Experts of a small language model.
Experts: 24 experts in each of 9 layers, 64 SwiGLU neurons an expert, 2 picks a token, a softmax router.
Training: a variant of Muon for the experts, 782M tokens, 5967 steps.
Below are experts of layer 5 (counted from 0) of a mixture-of-experts language model. Rows are named router (the router's row for the expert), gate (a neuron's input weights, with its number), up (a neuron's input weights, with its number), down (a neuron's output weights, with its number) and show model dimensions 0-127. Each number is 128 + 32 x the weight over its row's rms, rounded and kept within 0 to 255. Numbers have three digits each.
After each expert's rows: a language model's description of what the expert responds to. This comes from a sample of Wikipedia text that the model never trained on.

# expert 21
router:110137128092146130160102114158167151080070116180100089157088151151126178096144136103141139169124123110083150121127200178063138113137102138142167163159161171158127101132174141127061183145161128169068181127094086111160134096123168108162082173077122103099133086083098089093102144082102133117137145165171137133185074112119139111102098121170111140090130096151192190101115192098123129133108
gate3:200149168124070109140153140099097133128142094137133075134199148080162113180176199143124146116137126116169102081145157107141074115111127155096160122125136118102135114146106105135166106150086096121124106175100186160150156159104115145157097102098174131080090181118142124195132056090153115129115135152079072169097149091156188131168178180091120088109122157154135060132145106135080121079144
up3:139214131075138164206065107168139115106112122139106048155140167094174134136149197106118212166102076072149129092180174143152139123108122138105125159131161099145096077125151133116134114105092136107163139172106079113159127140129120112101057162109191137094068151145165099156115105134153133140111128151149094098138136054131184106159071143153164150117126142092152156124100094125126134125133
down3:137107155094108120172184152092063148150154119137103092131137095150101107181163195126149130114148128129144098169091088058073087125125119103093124151131109115163116194142079134144193102137107117098157067112155114169061131178098136176069118148095099150132121161140141161134136106098105136174134103193082124180075128079151069127136172108147153097125161119168106083176170154132157112090105
gate4:101179064170149143178149055166104140098119085100158137192185137121136126131075141161157167103128065130136111164114119201143138123118132206137139093105137169148121106123173147085179170158134107162113091147121100086070195193170096119084116109131159136081112113175116093170155149101162145129094142092122116099168095102158099111117125111120064156155169084122153107124118153141148121171119
up4:128099115112143126097133083145141110125149118138144112114109125170136083156130139178119096097150180138076119121088199177148082093128169065131092121129079130093146128140098104106152096086167126129186153131143079123146151129211126189173110113182141156131134099203143097127134121114139111200143105113086103114106119151153163137146098100155132097093114211137101105079073164061075136127051
down4:085147108171138140108192134102172119150174162137113039149116123119082072169114101133098083103103145117141085118154099105119098131155105165115175191171210053140156125111143170107113170126164141167125130156139093156119126108141116120099106222116101118123070107162194173109121111162123135132078153084123128108115110158130114067182102128192181143113128126172130101122094138092101098141117
What it handles: Apostrophes and accented letters

# expert 6
router:065134116122134073132093133147148149087105124168100124141079134152124212125121104115123104206094139112145167085185159153082142102112098111148202147118168158122128098124157119070065181166114147107109169152142097144203109114102164114178086140121119085116141086071121105133096131146114165101158107126154144160202106149063121118096092118138115112123104092136117194090134178072115142173129
gate2:158108151113114127152197107091160109131146174122141143169141170164185148146087107239082152105113143118131136113082082113164162104114152161169168117059162168147115137112124097119134165155092124072182166144153157113100107112162096156077102105115104113146117088105139157111115126105155073141169071143086143167190074174110108086092131126117097145118169172185132130079166115160089126154114
up2:125076098149123104127172149132133138138105131075170173176205140128141140129171141170169139154162169169077157084084129141182139122121146081115132104137106154150152080089110130127163093127066075085137183134145105136187166139094099070106105176116095138145149135116192118120148128097149162127090133142085089146169126118147162100167099055094100196145147140062155181125173094156082131142136
down2:084146101093114120136154099151113143098094145088151179135169142127102123129133146092055084075165209100150128149085126070158134094130184129149131084108100171123091125143096107186208094124140130157171122096142193104150062135139132157170133083167154167185130102077122116153114083120158126101082068077125156135131126146120108126108108152166137118122155106108114202208131106109095155142148
gate3:181122110103109169116103166143092143125117095138100115064087135084185130085144205160127107081134130130148141104161192088147082199142117158162135067165186129138122167110125096110218128187138188142130152138125174167145101127138090152138146142134091187139141133085095130143054115109132129196101114153116125105143169122205137156147113198108126103143127091138136129151091160097110134103129
up3:136176158073138143170096097136095165124173149112125102115131109119156131118112193178139082115057036127133144056148153178176119153123125192094086097185191120116095151094110146112146172135118115131171112095168116193133150117094096140104068158139205120099115110138175091178099127148146153156127139185107109074148149115136110084146103150137134179153096143143099159091116099089121152121144
down3:144079117098086140199140156117122126120106081165137153115078126166133105149142188138095094149107166119136097189096116070121121143114097102147086090058177116136178149134126086138177084138149168174141081145130114128117153164110139070119135069145129184138132139108111090108160114132072116114114125134142157168121163062125115203111213124136194143126132062113116153170148134159102082117068
What it handles: Table cell separators

# expert 8
router:102095110166126089139073062081169143054160189143110099123164149153104137088113159156157080138125137110119167088119127125125173126158169149158136138159157104137203094069133120122093202151132098155083162150140115110165095127136158083164103123100134120121083121076136122103130112139149173121170108112111171077126122173083229129095109155174145132071131093134185174083136111139119166144135
gate2:100121129134162153105151094094138083215125154117122122139153123111162148115142128195179183124175182077144149102105117154104113095124127177185138137079140140134161138164088122145129193145122120117164142087121138153072156158165119174153145109184196048147132086080100139164140124092198184128095109066108139093179103121103133138120131108149148089170150125148151164117187126090165083121117
up2:091159180100142171165170139112130134135090125116130156091142111142182077110171182192150128059098054168090125158119147187143121195121118103113151132202089097170131088152134118096115094105130110154110156116152127086133146131105122060116157145151114124166111127102213162162192145104110091145079125148135129195103141147164111087112144092063118153123155143100113106141083076149134100171134
down2:145094091132141112163136105160129087093117130124157125125123177125039133131085110105129151170197186110161079144098095034142149108123137160119119114110140134056124098084079106166161136147146105079113085126143154144176120152128163164130099045090138133140120142102095113073065113138153131131122079110082100122125116095094123171106112166123171113129166126169118214172178151065116121117140
gate3:095186109085120197128063143087155112135086152142167115142134030111135044163127113181105189174137185129126156110145153111091159142132124126109152074149180156116061170093111099129191117123120131128102115167086160074136090057117105158161146081142125147164167145116085140140125101102134108157114162160153134131104134110142082095108118183159100109133165137166156111150135167136153076138105
up3:120156125145186137223081116152111135069114148147182086093117100088134153154094164142146116102052078175165149139157168149110173117142157128102068117118127155054105150170137117078162161144175127074157144160168119120117172105171113122109115156115134165170110131177141120115119064133115158138090131164168123097158104058127132129090079102112151109158116145084148124173173089123123127072081
down3:210114081123129139145146175141153067182113130089091103121077132162095112112118147134062104142144178073122135139136143066087152075120146151096141173118142144178140104150055089161104134140144126126147138099165189146134105135099124127154127107106110128215147143109107159088097159145083148131122154140151120108106095161130113158151195139085194126079145058187137093082075106170118155140154
What it handles: Prepositions and conjunctions

# expert 0
router:089118170146138131145110118118165121123182157147089105169135169135150130145131096158064138140123089128080151091151159125134116103095147130133157153159158143147173111101183153077093139134134103181126188170065120117151091071124144072129125155173160139111101149133172115147117152151055183176173147143155165082168126206095134115119104133197138085136066099150160085100100164124061188149118
gate3:104116097108043168155127124154139109148121128087098102179124063075146164116101189138113133113144213106154115151085124101128107098151136124130153077159201163139140086111095110071159109143122136128133129099103137091152117148068089140095116114095131118118125166129126106202087136156119139136134126125148043179057151122179183142165159164130143139137142153171100111152117114150148061046115
up3:067159146092081122162089099147118137197075158094084068127160094124172159086128170055179135179078104111079137100101103130157145102079196135112053109084145116142150130089127139066080144121156153208165120136127129081129172140130115121080143123146148150132083150111092168109097116144170108088157132071112119131159141116142155051135136137146130149124100115101135164137077113124110105110138
down3:141144132100124182133153203095098125164136122091103192176126135135122093149117179212085059124172134110144118191092131145105150127141071142118134141162123086140143108132088113148178127106109166105131136138128105168145131092130127162105176113115103185150118125112111142098148163139135097133129115166163124233038064125123146108169109145139151090079123099148095137079158152137107131036133
gate4:107140126154063151117133104123132144113120123131120123103068149121161126120079122113164157109115126116086092112131168164157147135089176188175102068085082155082132150123164124106107190125093126100035074184106129097082120154205169132081125111141094140104146143144141176109159158090129101130190145134102141095123057101129165141122104186140110150175160117138095098120117190151081100122058
up4:180125115123123104139167055176146098179143142153178110156197128169170085196068147159113024125117123181151143184136158204150113112150155132080138137096136161122101129116104158124113148117178131170132131106102068184152173113108142177119169096141146152087107096184112087165088159120127127115097127106087144095126136115133097105099107088137128137081125119130122131111100136120143164193075
down4:131124083101113196139084139119146141119117223135149082115084098116121115034091113104093082096172118043161125085140115086101158117182133175098132183114123115177135168119131131116131198090137132123154137129131152143129135115129097080149138159116142140170106141134113168094196110131175101092145156168134093174083071152115159119131110140155155127091094115125147084126079193095073128134167
What it handles: Numbers completing a value

# expert 22
router:088139117140136075117121093137132189090097116145130120163085174155154182129101120119120108194071126115126163087176193156080108065112113095115148198130150188150164103116170135120077172149148135121120156147132093155199101085066164116155106152115146107089142050080136112140104135124115152129136101142169140129152109113078176144076123128110102108110086114166153173064158197106132160118120
gate2:068124084146156128110196024123130104142160107111147138178068116169098175119171062165134137131140169118096140109093087126150177114104152141161146131101154160121184146109121097145121176146121138114145160081155112143097169106168135173158141069115161145173113119121119135169136110123153141131093117089147050163174184146187161139093168125142145123081145132176174182102174151102145087160127
up2:098172157161137119151229132139119136155110153183083132074157140125163088158153119215117101082133083157136144097147127115181123132166087090122118144128099096159112096122121145112093130116120066098117142152139131154131189167105124100159101174144154168122132126125133160114164138140186111167131168112129141212102127094097136141176110071131194133139094109075111144155088070130064169183166
down2:166089131088115115146086073161205158055132105126176113132116147121133146060112142094128110152166168112154125097136079101127185121087103141113173141116121184113165163100098089179114174128144147089135101075194147149118118159144207191112131014145130090139150116091095127079100111145125134117124121153094090168123120116112139143168126161130139101081143127123111200133157137077127129145149
gate3:145157165117072151139091129179082112129101133153105087119152071123160110091098200160166108118130092129144087115094198125130067110117116151103133140136190181145129159160108116158188124119112139180117110185129203135134109129109096125145156105131191113128060184176138090143094081144115162186127132107122093177079175070137135159142141132146169135119139102163129094066142189135110125080150
up3:154166106100121148144080065157109167148131113151122068129139129058195134162121191120152158142148073114124134109123128152152094104127219110126114165102097143149062093150111156035176122094112170156115149133115150112141129118082117146133128125108156097098080150150123103184115093184162180129101117113139117110199152087155146055155105166111088140092134109189152136140103123091093153127176
down3:150108138112125168113133198130063064113154167075093070112147164128115118132157177157102137157162147172132114160125095076082107113112123118036104113104116091151098136124105066121155131174084110123116110142181074139122197133102138142090120081147145176127104141120097105094125180108107101156139187188119183165084141078164115170153120091145175140127131156155118110097166120123159170071099
What it handles: Non-Latin script bytes

# expert 3
router:135095101154148135191108105129161159103110151174087090097157185157116180125154113072119138167115122133122201127117145117152148136107160133187135152129149130149160137135104180068085162168175063103091162131146109107176106046161166111138111137116210139150115129085154085123123199098155155126132113091170130111182107167111153116135103172177159125119093107150190176087092079108114125140154
gate13:118080102091147102103129109127109120142118084047117110129157173153100068113131077150148144114108212107088161122111073053112138095083133183145181082163162104152173131145153174098095164105088104140172191126129105181142128147117125138034105126088173118160180171169078146099152118122126118138140135144148130152124148151102142187142097138098068138074108141147144100148127134152126168110170
up13:105159143155155101138079075142148091132150077175152131119145081137058068098102106132098133192115141142165136133110107106137137130078192078112071139124142134167127181078120146085132114103130107135131096129089144140114069081100138109127182112119190123180166117097176128065124157078127131143128172101193117093133072148134091180119067078102130136159115165130067174112093129160112172132103
down13:128158133145106072146111089102079113115120082143186098181117152122193105131100156151126140105098074143065130144106137164130145168112104141111154113105124162182174158161165103097088129138120138170160136069194149173110117114124112097085137137172136079088110138160093153159111065107154149113114139100090195145110142128085169135179127092117049167071085102174142167122127171124163082143069
gate14:104161173134131088126097150137143114157142107140123129121137143116131139119104155098140179142134162119133179136117174083122073097150142171139131170135089169137166136126140118084084071141183115161171104136113183047059088116139127129129130100064134200081109164048074133147110173106133176158132151040146115107151119153126117169086116086213114180136178100126122126126105140103146106163166
up14:157154126093131143107167171120124094099112077171198153124084090157177096115125082123160131141131146120166162152111163142108135172141131100116103140095134199105123077141141177127171194184063145119150153144100118120184065173155075084112128183143174140080157150112096116098071134095122139125099120111121101074163163112135101107122091125105142141116137075141038152108148104176163179089119
down14:100104088172156128101145164121106174070117151085110084129126175188151116154138114101116121155201148141148102149136141213182168159093156103171141166156122126078124124134124117097141077108062152088122100167129117079123113146144120155151115110151079141118116070084098125162121169153114139118167121117179165083086099092129106126122153095092084102083148145137102199108155188125055066116165
What it handles: Clause punctuation

# expert 7
router:092145161150147081145093130115149129116143156134118121150075164150162135108148091118082083135108093106091174088137166134138166090090145136143186148174149129152145085119156158057117132161117109125098201144085079121161079136136147082176105143121116105098118082092185110135087119124070191134137172102149185118124110201107185130109123158149145085059097088165118099103128138135115217125168
gate16:158130137066163156105105134122087187142164115137080136120163178143051158112125108152067097129102120160118143138139097099152149118158105090155109129078143172126162155149141240089091140079140137184164150146112166117113163115150162115102135146191178081157134074089171104175169129126099122122142157117135064137162105097143103115112129123132077159199084153112170125154143157120141149062111
up16:151135105140122156142116184123110093115164135119101157142149094182135088095154128112151082088138135121113073107101140110135088074129158107164100080145085163158136094174115134133138111123087077150140177066104108064127090148080165098176104149163139129214122168114078179127104114142150159122138137120174088056149116137143049143142089121110164120143116055108098107165156160156153089084056
down16:126201127182121144145122120108105169130154100123137138160135113070106142206109152135055086115134183133158169124150073139149137164149119121093103052109132210134148108131094115145171093110152125115136142096208190114144131099118125143160148122161129110073147130074103100099151086146118150173128150032146103107072111143118133159117178159147159074105119175116112154180150107148102170117158
gate17:090161111136174070180134160113089143157090127092114114124125052113122105130089107146083125138115128118075188120163135123137063167117151135112072180119113102134093189117113144111131061153124101118033103120093112124116096148214131181171154141090159138207158114164153165097157120139140163143104131117081118113100057162152117151105116123117144192084114130146157114104147143190126127104104
up17:102144174131161161173107107045086160131141139100100154140121081094133117094109066078091140164132197202121163151095116152121107137119143141109152130144107098102111171106126137083136123175094115166097175076136116123182096156152184152096130122150077076149108115109204138157138130135145109111080126109091106207134080131135090176123203145122101124075098137104113180142142150139076082147133
down17:109156107152098146166141171174174140113114129090104080095121107150099103101191149156162122131130075057091130081135138096158138165048174129096052089131107111113119145199115143158142112116102172066117109138137136119093138124129162096126173087131171158152150148166097106143131155123133107141087166090121174104121070156133202122114044083148139170113084129095167125075159117118178163126113
What it handles: Noun endings and headwords

# expert 4
router:091147106154157118156111116119139169041165135190110102174157159166101136135092089136122111158122130152094189091157133135105158115108175095182150121137139139116177084093144143084064191162110073140105144193081154150160103133121156101115126180122131125135106151051139121149075156143144160118175099138090126127133103167075156103112117129176128146109082100143164177072125186145077151188122
gate2:164149145129117150129159080121185144106133150126131084153154127131174137135140122155137133129125192140065175046122086108082147088092163097169139071160173161154121121133125153130111194145114085073128149142154180170115125095141121148122137120102144086140075133083095201171080116119123176135161148150108138138122200190138202092142111160189114134125158155148139134113189120147127075194143
up2:090066174160126119148103106114143086089131146130106124175201141135155104108136131155133097084075147134095107124191089122195133094153166175142101135171070127123116109163115146114126144156108088115144133126193168097156213125072059047102131131082110156114087151093119106180148140129075127154123072154137139129152113125158073114165145120127161153124154130098154188187102138178121092150122
down2:111152117104148122135143146144119132116159113111125175092117122096067085112139121127144193108150193120148172146095115143153114153109137160130171158096148114096157114141085121151172153156130129085114121134141179162169097153143153125174171000139122102128145135096085116173128134111142056086122110148049132117074125158091145122104080171113193147112164137143155169154193073056144126169123
gate3:156110122159129153125133112205098126143113108093165133174141112137146126139105118186127115138141201167122113148143203129097123112134153167191182129129163145141103082103077096159112057148121139118083139173116172165151091148118180156103153123185108140179107136107135126154074179140095177134075080122152108087093112147104130118164142191179120064085123134161156201122166144177127103140083
up3:105147122107114158147117100149145108142128149097122113083146149115184095146175146051149144162098101139138160096155116171145182121150141115151040153128091143156072123118105165110183176045128101142130071115096094068112099158159136191109081115091184097107089131140148078098061144154103142170138132088150108159161109140140157035138136128135111127132141120120155195135131118104116080069127
down3:112098179106166162142163141047139072113113159079164099146115122140121120119174168154111100189122126100089146134129106083114099125124082179124132157105167116161193092186153136169106042151148094141076161113106129154155122180094120110103085120136116219122118139146107195109189140109100111089130154136154155109133143138135139158132117174096240128115144134157128116101116131114116153150071
What it handles: Dates and birth details

# expert 13
router:126111104147133089160103108153149168108128170168066091169083141164093140115099103118094079142096128101126134122151155113145087094154176110161142174169127187172168107133128140082127178128132088167102176183078118092205109092124122054172135107151169113125132118101140133062113103132084183128212151141089125098115111123078143099098061110149140138100099091125147159075123151128107176177125
gate0:081111106098160122108208148162147118143136116135100129105086090136088141133156127196137134167165086154074083161126094142113108095080103159132140138158189070145122179128108157118179105127077129118127120125118097083150224134122124130145135119123142064131126148130180109162102060158065119115141156104115125144184132158132171133113116213175085103112168145103103082140105141089132160050142
up0:185159184165126141132078142154136139113202091115161131120154094152152183169115081149096154090154106105108031135133098196133130114176129128115148146124104062122108119132079137127181081077087084113162119095159126165112078135111096094137112155143109182109147159148158212177086109132080112081116133145139086098131152167131148125135101140115104121149169061146157164103175156082121127150135
down0:124112203133119120157111124095176202169203065154115119197152128115152120148152134106130115070129147083124122170108174120143133131158134128142157083095068050138142122090087126110142089128083098174147149100145108143153130140132135118126125165140146115172104156120118165115123157129123046093107138109139196117184153070172097182167105081107151132141138062151082091110183123174159159138117
gate1:156177145163114081146172139066072123127096123122202134160101153164156136081150095092146151155076090209205136112139173105107096108143144123117106128139077133128100103208138102173120143181151125143153129090114206091144114127139129129140111138152120144103110094095078163101121114050156117151146115120086110136138073134146097120117131110080109159116175102163098091090159163140049127170141
up1:129151120109130111126072141204093062204125180155114096146203123184138119161136169073122162166079147084058165155107196145144151102169095130133127119137123136115140123188115149135095112146137108075076102141151102078120133101104115195128097103145160149163165117115079131099111099140169070146174122100127149149120088120159200150118108152133135149059121117119146148102143100144127158064138
down1:129166127091115072135119117110131184146111144143145111127157116133074135172105076225129115148149062152166151090090148041175132101122147108117110165117148141156077186095135111079142100189065132146143119112152128174133117110121172155107152187131105152180140140125118163098146145140127144149155120148159100132133133112149108165173129170165211117213120150098117176179119195118108140097139
What it handles: Determiners and pronouns

# expert 11
router:112108147159137132151091104138180136100105141213071119164076163130109185126113117112130104202092113128122150097152163177139100081159140148134176163159173154133196119093181129129106137182117115174132162138128091119165071097076168085117104163093141125094067089091186122095121129183112127121162134092181177108129105123137128133127096162199129130132090114170133158100081133086081147163141
gate2:108120091133123113070187087063130100173172128084099093145118174152130109152083098184074131098127162142117164125157122170086117083103165173140120105150141200125148161117120084131112193134127125133151171072169114132084118136133087138139068136166180119146093079083088129161161139159091093157110163110150054135142148187132136061161131125156128136115135158193126150127140115108128112191176
up2:120092171123193117094209127106202102101122162090157132134151128133091109129218094125097159129156135158098104189096138128166180190132124090088135168179068146179112140175121178157127168079168072134161127191166134136166131144104131097197141112107129146110181113145121053136108115119156119150130101142135114173139166137122177133143146147097124147082142133081110101103138098134112089141099
down2:182149105101107109160116110165177165060105124126215079070142091124078123127137102133146109143189168149154075103125074206110127113108114118135120115160129165075098129162136144192142163164173108105131151133195156115126116167113155158145128085140150122180109133140078112140114081147198147114107076165104129118094121077079134124120144144138116115065134173140087179118168115118100147195131
gate3:175102116081088175114148185166131059082120135180174117132138087068155142122133169131149083155126121126132096110130175161142046143101126137090139081188167146121113120157064142098170110173126128051142121143097217148103111167073102170126104147113141109134084196108121154093118121115120155153144170130103133088067150128120141101119164161149140091123147144176125069123114136100111123078157
up3:125155146169081135138162117137125156121118159190112106084156132132185179094086122148112131110156053117130099109161120106120200082087136117075076129150172134114119132178127113109147177091104178170136142103092148085122104124106098104053104136137168117136060116065131071150125102214166201133131111085083115127169155110138160072132176157153114160111132145107163113182124108135094124101119
down3:173131139139104159150119180141124055153131129111101134104127146155148141143109170126126073105076078113141092142122102110148090153136041143083104113124133090127118175133123088144145080075135157146155107069136151173040143158155116155049128190085141128110068176129075108113108169051109108131157202119126152170089148101138106160154149127132160117172173135154103123114155152096095135094169
What it handles: Capitalized word starts

# expert 19
router:107097116113137114144125102154163124083109126107110112168081153121123160093148083107109109177111134106081191110165149095145121062127170135166126160112158153105122116102152148078133157162166102109113133126163128076206093110142152109183116196109133120125089089096206117143118146094144190122155097109204075137170087106096151095092093171164141069132066103181148160134148187114091156121099
gate13:123146096113176099125145153118109108101151124129153092148160129142155078132146116103127095158096149105086150087098111124141182117079208108184118044108179127249120107145169081144129133184140152135097118134109129090128172183121128120122154132195188147127133113167149131134127161116107154193148127161134200098165167123118145124154130174163153195173105116151121179163149155176117130147131
up13:127151168162158155103098104115128160110109128108150120194099150131110135091079113140067099139026069121214094068071099160130126156115144040045135138101120081125107193145119132050141113074092153114111111161138100081133112140143171143140142158131140133109099179129119117148133130145139144150153138064123112124104093168189125101192094137116130118146137164108095132116118150099150155116107
down13:108124108113166119124150126145175134068082135147116101150122135085149091101120110148146172156127095136143168079143093103136170097161103144117127164127185134061096114143155126153064130165159155138155140117204095180129124100090103138168093148087147170078150129152195160135185130124159074136163128158072158108159100099102186096098106106150080133046123174111111129100137132170158066151198
gate14:097169115149105102116123145092157085078088175110083140132155115128084121105126168105094182126103174223176140130083138115166173131108105170188159133101135201095095100109165128065132097141172117109169160174141140090112140148150129139150120150153138136064120123128144097140086123101150129129107123067066112093137143138176122143133089136168159154154122217125122180122160152121077144205105
up14:119109164130135128154158117072196103104163110125107103123090082104116111111100118127110123117063153113162134120136101143152115140155075140096162138080156170168128212109158141087173095133073142060163085107075100143159166200160155112106094148170154094128166166138203060110122143126155088061096113142127129111167114146111153094122149139151168105077100061138098134180169132098098109134110
down14:115093102127124095138088150132093085100115139131112111146080119150154115128125080117104129152139116152053167130130095117230080147144161090127079146099146166069217113138084096126097127127066146124130111126168131132142146122227129121138136109160113140109125076115183120139106069164147164119145102100109162109080084137122081137141115098173042160150152185150099141156150089116130181140170
What it handles: Table and list markup

# expert 16
router:102107138172177130159131082071141121100192200140132124156147196115116173094141128166155126136111131113092183127161190143129141102164105152193179156157158124161149069102124126105090173139134102181116180145098101083172097071132153106157112112137134101126122064116193098095121100124111166153197145145125130116130124187117205116177140177095134119071134127123129176125098155156122128153095
gate5:132091116141147107114161089115085148084194187185166137099149169103103187136153074135104163063139142164080177106091100166134146051154087098133176135135113118138092094136167107129099098135057102162126146110133103176151128143152117087054100096145124129147148079175103124078152104124119133114127099164126123162157177134115094128131176163087135128041129131125171120148108155060120091146129
up5:112081086138131119131131116111120146067167173136092130112113212121117123094150105107157117114153150100080134146126042169161115120189112103147194138089131108164128089174114146158114108134081147146077115104134082166155082166131115088080102136145092170153156099151103135110169176111143124129119051086056166104166103094115182100120073143142068134104111169080146151078108157139086106133110
down5:097105191114110126138079161169162132172129107160133051087152082141174097162156140108135142162113078167131139087168137151093107135092151147046106153180147164151100160145182157093137120114149111078114138140076105167080201135139115118112123210128114160109128186145139120103159134137095162122147208138187186117136119134108120122097113107157156172143082082145161089150118146178134170118126
gate6:104152091179110173175123090137098084149113114108121081122087151118087068164136122147128147144149130140119147074103171139147104145103154136151117133129109164130151159120149131136117132118204100076139159074186136144096137131103146092147121127198184115181150196066138158195055182136084100133147146087092125089145104121150084070136121131151166094107117090080167094131130172154148112091051
up6:157091131117177107118107168104151110147193167095112111173090144101143125102102133118144073130126138064174155126085107083183125080144162084184098106062124168139139087157091104170129123150135076086126111133146136139109133071150101160051155170069087137131165097137111123114119089139147143203124117101144083114148111104150143116126122183113130141178159153090185106163163181184125085090084
down6:156169083051181134147124104124136140086166088148126136092180149109095092139124119141146132152162143122148127130099130067155137156134117146125067133115150101159125172093124115178140113101112188122059082119102142112157133161166178141078104043156154122208167079133196116147177142123087085128126115154161106113118171132112131132163111114177073060144137103181133198130096135172119102147112
What it handles: Verbs and auxiliaries

# expert 17
router:127092138164113157137163145123144115118151145168101075132098146126155122134138073132170122187099062123106141115177119176141100078160149197114208128140141200181122083084175151128040136147165130137116167137106083126131128123090160084130126149132106074076136127150121131115089110157093114156150151077183175062190113150125151131156129167143073121090115102157118126127119173114070176139149
gate2:097162163146114125160156105064135128132141126142105108191134147151169166122134128216126102082124124130091136112099121137099126075144158163150076129092146174151169160092146101127152182121159133102142186102206152111101112150115178159191152078206163152130078110146129135105143117099168130102158168091145144130122182151122154082104157104127083127042153129182097165068171129107134123170124
up2:121126119137121159153162148110089130152092123108096222152152114090126133149173085129098104123139155154096091155133129109179119099155148134131127170126102164178097065146117165071078097114149062148142166130200090085095154138122106075154090154154151133125112154166151068111137125052122052123133095140123110124105125112146135116152151140047108142112140096111151135131112038206151121179092
down2:091122085145161086121096139091157163072137145108144132061152133127152125119152152119147152198192166053143131121120133138066108124124106111125125170150153098094120120153053098186142141208088146088133078123179131124191092086101144123178169079119190173152158130128100126124113168171170148172151140166093123126113164108111170111126112195096118151094108111159140135095189169129114132136098
gate3:211137101106119163168092143130145080124112132216069094149128079074176129102130159142131185120132127109133138157100154148125104116099096152186076109191180169122107160147085146094153120138115144123082117132120216154092161125104156145103103103105183117132121185128188111125116074090097157142094154136107064153077169127128153146177160141162079116103135121167123109152160138120087108117175
up3:176155112083128143216125124182095145096097130172093072113144150082153151075106159052126091159112097078136121110122094127133122132142165136108120155123137100103131120114105084072141144141066128129096084177076144105074120114144098138069110145081201116093076129115128128080130104161132113136131079115130129080132153087167174100121129142140116151091130190088216119113106120084096152091176
down3:125136133071095182111181173116104094130166131117067117115077166110187116135116192129099101163148122158139082177086138090116065103120088103065108172156144094125109098059099069160121106144081173086122120088174138136065169159135135115113181145099116152174129160126128140105130110101123139136104092084164124177135186129076087124148168106161129109120150078170115126165182114149116117121074
What it handles: Mid-word letters in names

# expert 15
router:110108110176166099129095096153128167131148185124138137170093122164112141128101059125135108132126083120085150116111166154191099123135194154117120167166166132178166129092131155090128121116111090170090153173107124092147106089111127057167105190120182135114097122124198118091125090211138148090172128091183165104124087117128128104131069142146103102099093076099141094101073124081094137173164
gate2:112095139102134140108139106099148130104105141104131113205095144146151131089138096198096136095136129089108141109122099153121144086180119140161093127146109164134137132072168098133140185151112170106086138082164171105142145163148112163158139058167185110133115105088110172125191137112131142153105115076120133182209195152119167110101141113159078144091177130167183176064157097068126113068151
up2:076104187142113136161170128053121131143125078099108152106145110135155103173195127177111132073139122131144105131122154088136140150132177085091113100128113119174148085146049120144074118128131072130127197133145117106181177152193107124168116128137133189121107125201141141133156137134103124163116116085120078140143177166143156114160187104109162159154146167109167229166097101143134113147155
down2:151140109043149133139115123162115125072125102122193103123108104108076144146196073125142134159190110128166138107130104097092121114111168136164060096079144124090114111111086120154172159120169172114137130101133133071129120128093154142167121047106132150118163122046084110155101156074171156150166141113088104094135134116104140158160155173122153105079122159135117177151164068059098126175156
gate3:183089125134130143120118130087181088171090070144157111126128118084187118114143170173146167152141163087118095170103150155088088107113093157111090104176145119156104166136078052116215129156102194144124147154052189088150177139113172122140137097128133113143074107151133154116113100105106198163103115121125130122123173102121113104140148139169103148082173120099142131185083105157122095075153
up3:167150079118099142147108090161126129138106170119121081093146169159130105144086214103118120176136059043100116114125157126121155094120157109104040121143138128146088092105076179108153128079126143156127126190117127066139100164143145117147083160086182122080019120122127087108127089119099115153156165114128125116147121113139143052136102129154132135130104134152142116166115085063104160114152
down3:154084075107131197110097190101065163138132119154131128147124132138144098119079098139086067138132093111172104177138107126071098147144043093115081195113094063093124097149124137148124106123140168174101127179145089143091184150100156110149077157130148127148101154110078140139157143096154125091173156102184146129105143140150114119122202120098183091141169101152127107154177104089133080087128
What it handles: Lowercase word starts